python train.py --num_hidden_layers=11 --hidden_size=256 --n_experts=40 --experts_per_token=2 --d_expert=192 --d_shared_expert=0 --hidden_act="squared_relu" --moe_layers=[0, 1, 2, 3, 4, 5, 6, 7, 8, 9, 10] --router_score="softmax" --normalize_top_k=false --routed_scale=1.0 --balance_loss=0.0112 --balance_bias=false --router_noise=0.3 --init_std_router=0.0382 --lr_router=0.00114 --vocab_size=4389 --norm="rmsnorm" --norm_eps=1e-05 --tie_word_embeddings=false --optimizer="muon_variant" --learning_rate=0.00709 --beta1=0.9 --max_grad_norm=2.0 --batch_tokens=[32768, 65536, 98304] --max_seq_len=256 --train_tokens=458100000 --max_steps=7222 --dataset="wikipedia_en"
Below are experts of layer 3 (counted from 0) of a mixture-of-experts language model. Rows are named router (the router's row for the expert), up (a neuron's input weights, with its number), down (a neuron's output weights, with its number) and show model dimensions 0-255. Each number is 500 + 50 x the weight over its row's rms, rounded and kept within 0 to 999. Numbers have three digits each.
After each expert's rows: "comes after" lists some tokens at least twice as common just before its tokens as in all text; "comes before" lists some tokens at least twice as common just after its tokens as in all text. This comes from a sample of Wikipedia text that the model never trained on. Tokens count by the router's weight.

# expert 3
router:523573580473464506472469542530543500505433437457498535436410454463502516457558372501399516478459522568514511553482549501458609571457503451516518523497558523456505490497543480471504475480487481531509509535591496502589469464470517539570509546567549551615415483560463488554516499547467564473387555477496452543527484408509448559387454561554596488460417557455585471544540474568521562486467490494466551484503497503497451481506525468506513577538510466480487501533471510462511418514548559493482449519471506524460516506444523442508496508494589423561542539477485468478535565531518440560606582546543644544626387501581493407497524529403582489554483418528369413464452482497523434481499471541564454500586492531496576569497491368549455488510416460499566390521506526528503518442397557
up1:580526513512552492520510450480583531524591456532466654532475547550458582516463476543419497425480439606536527507477529610492585511459523501524405599458455516400517492607496510498484432436502471522501481520593624580614524460534551520481381481468489438507409434514495527533452461534567559527438522480670529537543527537499588539544436474548432501493530487596484476522384583487437451531491506446469508514505512574533489424585620481502493514449537531477606503513510477441554471561580496495512422509490511504511500484520536513476466501435508479579526535452485505485509508490503435486453541553488387503466526562481566483515428500419507500494485516463505519485431428489437520521554505470417486421579436525559488500530427574436475452460458502500583553501525507596476510514516377
down1:492398489523474449423484539516551503419453541533526475528443523575540441504512446558451536528528523489535496508458446525463536451595470545412502579481426401516511431497486537512473565510475556590535478502518519497480471486536522491524534480473470533462519435537503449489526450565436441486516585480525460422514485459494498471521516473455484340483488488553544451484471544497471497542497495485467517501450599506596550352579427458401585588467575493487466373614543486539610575470553439569488510501456455496484488452521374559549417535466560503526564524568583587477538455501521479553472528478553434533515466373531498524549472474436454511459480551490600506457445529406447585566567530491500519452511359500507466524513530509483458492527405490444406561466571476461552464512383470
comes after: "0", "9", "|", "-", "–", " most"
comes before: "2", "1", "6", "3", "5", "4"

# expert 22
router:543507461449591538485427464518504480492571498506478474492536468437484528460496524504465497550469396482532498511524514481439499506489547562545514467424438511471479520439494539575515457468453455544429564377561512535493547526532515563552625421446426549414559551482457634560512569504549439479547524489511503524580533618484482496540476520529435471561563456520581424343434490418562453497504503459532501472422518494535427564378604430501495473457487432559539548536549490593535492497447476536480492431454458537539534581439549486578511463532515554594425470499527447442522462536475509546480501459458502526452434550379474447528534503634513564514478472500448520489462580479485509436589517469532563487438518432564444539483584454521525589546429419487463556417469517478408531422473530
up2:458528489539437519502591446444511514434591557486479494639420511457610560596492527535584565417439449540541536505575482501477512459496500508519439510604531572424417548519480586470535436526550513451494514561551480508577536534516622531496552484514606460419472474488444418537578459488578494496475614521517459468574489533486468497466520459466545516459437500541444543430462498479443455463477466619528420519461476588482527384506499454443518508481503573624439524513481533484526422562530478561607441486464533584445482437559495439434489371479430468453452535505500492502447541573541488492496408524545515447443515480492582565514558523599481493525443494487474507467415459530379460477480524526541549483551515495463464474408487552489547486529417421517556569473491562491557520505515495
down2:548473536451470454446491504593492495474481522536423436491540504468481480443495491522472546599397453537432505509503534519522498378539494487508483503499540382473584491527498573495454442444540461536550511455405544432506467509525514547493549481530439436453506446655525564464553543558423513455552513520480452473433462562430535605441474497614514508451462522482500488489564437547465515569484537472353517538573559492460491450431530496589471521442482481574528535468486490425491538450505544408467597546554547530521561558485461506522581540531549535499426433660432524472482515534478500598505508476506465477530480626454542520531430574556509533437414507398534520432535439472518539485494525425433468496398595522468560472527471435511424515509484447471512449399465511474419575437521569
comes after: " ", " |", " O", " I", " P", "O"
comes before: " |", "1", "2", "0", "3", "–"

# expert 24
router:531504489467539532550424512436477526514452453500450546580468465467551482478541484474487471531489545469474409519580532611532506548507427533421461454410402543484563451605486498470505441502505439494483484488546499525546439525462427568583456538473510528575567451519402503406579502525553440483471456482397433559472482534467538493462543517460622485457438527562500458545521463519442542488452428426496542539562434507578442554501617438474586505467517549454494510527572585529620416452539538435507555576511514459519515498530495468450448422468567468404452552511510580421473448526470488435503534471481518457525505436441413444413428480589500500452494460540516452572535528535472526522475439455499429578418520540588535386511560442517435564413455498452607470479563415493469460533545472
up2:530504429527502498483531440458469515508462485476522542521390542471480385450547483593511527605574514559601511543576546474475411504480569455485464556434398449520502444437422501508481516468464526464477523563477484562549468425445513511554603468501468545525497544420495514515646549465488396452533457441545489446459623419562550409439437471463536507472470456486491552406464541444458559468601442510562562539527467455485496507539599507488556525473506438513624450551571555447496483553506556555465550529451484497512525584434518549525482463456448400554466563433599516578449486586452498479529531540503523400484442541502469437498556500507568496451504531478518540526388554515480458504492503456538535510493596532599477642494517469447577573494544462500481495535511514475545571486554447
down2:603540546487540534381505537516438481509497539481479539535471565578525426509493561601487460530456497472566425528574504401516488529515460524567420443492516444550522423478522529479450552475422491535576521521575446503478471640470404572451445456479578383457550483481430475507517503595476495510480508515469488547401402455437526436460473557495509480474543474495474554520568535504443438508474508510444529434461525449438433555467461521528445459435435543507516516504450447478470491478515385601507520454465533439477520540462530547397440500588410576427496517497537446479535495539467499536447499498410365559538578471529545472489602399443543483433456417536488380518470475583467529574475423497479492468464486467527544544561610546545442493477497518482538462461512450513444565451488614
comes after: "1", "2", ".", "3", "5", "4"
comes before: " |", "0", ".", "%", " |\n", "5"

# expert 11
router:535467445448489504474455420423477477552498546463454449463517498397532520542433486580475514568613523488445545448575514551511513559574526499436477502558535521510476488510547474380476524524494505512534573522498450477471462596443449528448620481527551498583461393514485439474478451503513534443430566565448508521556559403544573573454545470542565514526494371497512522510459531512518562491472477545480525514501463444582555589433553495548487419527464452583523481477501487536464508512421479575475470476563495531474488490481518427534591498459483448598522548489418437458596501608522500478464464591494529540501491544532500627573474438452546521484415455600465483553481490574461468516582481560451555687487465489532504481485467541529510512480466351398513486497559485473563503464599448
up2:495444542492539505474587449596521487530487482470401507480560603506551490489458568483501474474474451433566397507496576501574463499516522582434458475491564502499532583517500417485532616428455508468578510439436531545564504528477499472510508543510477553462479568523401474572547500557520502521466410394480436545488524569517394372530520536607503498544433514522484563563449541498556560494526522524483556479498467612536520576433554513563499490589517478478536524526592452489568486467383374389429562495434439492443523456520512482429518484556442459480523462464461510451462509509486509621520504424525420518532494533557578525539495587517498468452579500515376550525502526554434488598590500476467511462583417550490578514495498489499456545498520441570513494494490585462513615562489503
down2:564496604502481453551529532597515435380630493540470547503510456485455493490539534456443462453482527460469482505572516515431542490509523522597515433578444542585465440467462531518586479516513553374538530406566510579559545484595551489441409544475556464489474454554499502478483576526399448446527494521472494499536449443553487479457489542519528511435483526496571403530448426544410474475511458462423421568481414397466503468552459527455397496507573484543440492578528465480552565507488539515601485489517443528474535458500528499450513500578569610455476460578454428539477477468497524418507526380544458453474500582502518469454493502582484556474604401417524452504421475530497456424421500538576460441574512475543514551556438484444560515525561533583457487537568458555555480501477493
comes after: "\n", " |\n", ")", ")\n", "%", " Votes"
comes before: " ", "-", " \"", " P", " Team", " %"

# expert 21
router:362527462539555513477467569505483479481444539472504476552421541475494510481500470437421496512388476478517509496518484428475500579514536534557535565410479476464432448579513548501541474517451473489497512589469518457551531403556519488507523466568447555518510578443540491628505553455574423428440643526493505608510540492465480551457502550486486483417532570522555486495510471559481496466505514552474496444528557479467493443463538529473545490517396554538547544510448515493477479427468435406510508544422581537446530454468507555447421525455408418447414496511497553475441612532478503564528413420545448657474428573498417514498491559517427456467508496450585472536484434431510610602501567588493520528486481545416541524519432491507485588449521558417515445523486549490582508492404542
up0:451541632485546472493503593536586501524481444556495525527499559507444427476448583445454485471515537493482503503572542519551560512385509581509524535455508436532463615483564519594469481583569574499570484512424505550432520507500493470512545475489410427480436470469607468401489494435490518483476468449511534478499505364515531506455396383534399483478513516471489518463428465445532488498444443480501437528556389405499462535591501516529613520501413560493411576550594525560437430529507474504507504598564504513495473470554450452538435452487544498435475523488435503496504554527560460545501501497525496602494500496513526473446466481482525542643513506558532425539477443519535550510564537489425500561558420497485521489501490520352488406435402573405519559527472531517507525550504531
down0:515458532493434553610545478588509540490517462518457425477391460531443428551497487482534521489458445465489538619497529562500458460465502449498502463428606518476515507418432497487468459407556559559561498529554486406432478515540364430535503473467539450439467524507468503514495517617494495507509512452517456535537434461464447449513506494380470485497495491504392497581517495570564417483461537501411537563543497492521525522524494611462483443517478558600450475418524431500541431417488591521481526447542455399469572502543371556554508442521476462511445518531534445595490486429427540592508527598456510458455529491517429499588455341513517534559549497513520456449547441465533562463515506532517409539449457516456550503498518474499507426408505494465549431551512487436574532546575418
comes after: " the", " The", "The", " his", " first", " this"
comes before: " of", ",", ".", "'s", " was", ".\n\n"

# expert 29
router:465560435462585525444527507430456486511438418445596530438457440426545464439494400483534496498474557532553449471524533475460483469546508497527517472598488449543609619509503525472591440483420378511416521460521453471520453446486477544450589462427433529578509461525503546488469398545552437443391549520544509541524451457491477513461528495447529500467495489465468549485504356515485466486580537557459464539454483474445587569462529477461548482478470415565478546503404453501521536458553519466436483442611541504467467459416519422526447439390530456511544524513538424561520557533488504370527488605528512598562425478523462506558499394562482488418487444616483488520578517527438510545442447419486431577488575461537460584548467454461492511499456456495532472479530533512494532487479476
up2:510441532481522475563444519472502498460558433488515570509457471505471529512594409581498561445512594525464385505421486473492501568463506565481463545518502450533485518428558471488548513488543472437444544517492514479418404439499507429488579516487525530617436518443476504558510603519599452476476522614400519485508511532517493585473491453514537517456555503506448532566419529562562543520478530438553531527485443526546491519542371564491553443511465369502493505418512457485559556536481543537461586354566482464515494429510539551419480427531538482512530473502568479556473490489526464365473482540519486442523502461405433508458557480535507578532607501525508429575496551460482475567458552485425493435527493450365499536461542443570508494561474583563513379575534566417469481456562548
down2:416557488544500428473491519474526543490470403480433536458506552479502403562400548547489544485585532589469495486471535453588457610499483487530575594490395600438461493498515546545480478439478479606494501409469522522504509466513485519574513571513498512470547512546459488590571496527429416544457423501616448512425495469478456462521484469476447517453468422541505513581502489435471488414447460507440476489529540563476484527494506508466493406576439478519436470507464551494524510509616558447484384442501513575490556538468506583450466542558531351484506519470569506443553448472456453483423438500507388531493510570516449440523540482517509553522403590533459464517513467521541530405521515574499480556481460601571486444474457620470574559567506519505536523435657537476520535526456461
comes after: " |", ";", " (", "|", "\n\n", " S"
comes before: "|", " |", " |\n", "|---|---|---|---", "|---|---|---|---|\n", "|---|---|---|---|---|---|\n"

# expert 9
router:544590439489493496522518516562490512539462565502506571563433621487526365437559469401400474527475462470410572452513481533550554482561483463556563497444449567463502545542532513568535565493491437521503444488558465421527470559480535462423464517465587576588472510469478478404454584516516410505442488452495581433452516499517530486573455544437537525444500569608456439515591561553524476509462443435501532586482525452497536459556506472498499545477523495505530538523462572430441448471478436394501392546571440583459501504661490526518586570419455445520448510575478556498512489538491579506519560433547469530460562540449573464505457502541492463450603456475454520490467426436520438413428514498561419550509477570526477478495486442451443468491466427499547531528432505516474505594473546
up2:477498500474508495473487542497475500439542517476455519601496496483547596446481543400533482464459521484412557451529519478498355466465510473566470479565477522599515464546545511506531521477580481401389499555493445425542532484544561449497510482526549619410476623518556532498468505549508611534579492452519399431494492481518441471468488501404435530479587460503539476430551490489503492397465530519501596563531458459505492426488518470474516514534588395464543437527506504599465532512474470501454515495607448520514468494553467434410501589453458458516489524532544517433514423508483554524485408526600374471472442486438426455436570581509498459483563437536558491442602530465428384547531433600513571552472467598488456513483597466469566502501483448530495455525568469532532456520519544
down2:416507429391541569537459404544437418516449463547401458520401583576472561462510448518511526492566460580422507580588545562455581415508392522507436519544510430516540448498562496488464565467495460449480458519493523533432451560502483505496456469556446481472564536537493528478473460444533497502494596561452480592481577522500441466530477466499532585519442499516472455478470472479565542538646491531588450517522542616444539501527536528454475519457521547482501490521542446446472448365454476510442415551460541444492491501514552385526481506441496521509455463487418508489597556502510543565421510543475435511407488492422562402541474473497551548599574570479452509492509520574555530439505578447520450543555456531505507486490474542508450472452509514506455395519505555576605468564570591
comes after: " ", "1", "2", " (", "–", " late"
comes before: "9", "0", "8", "1", "7", "6"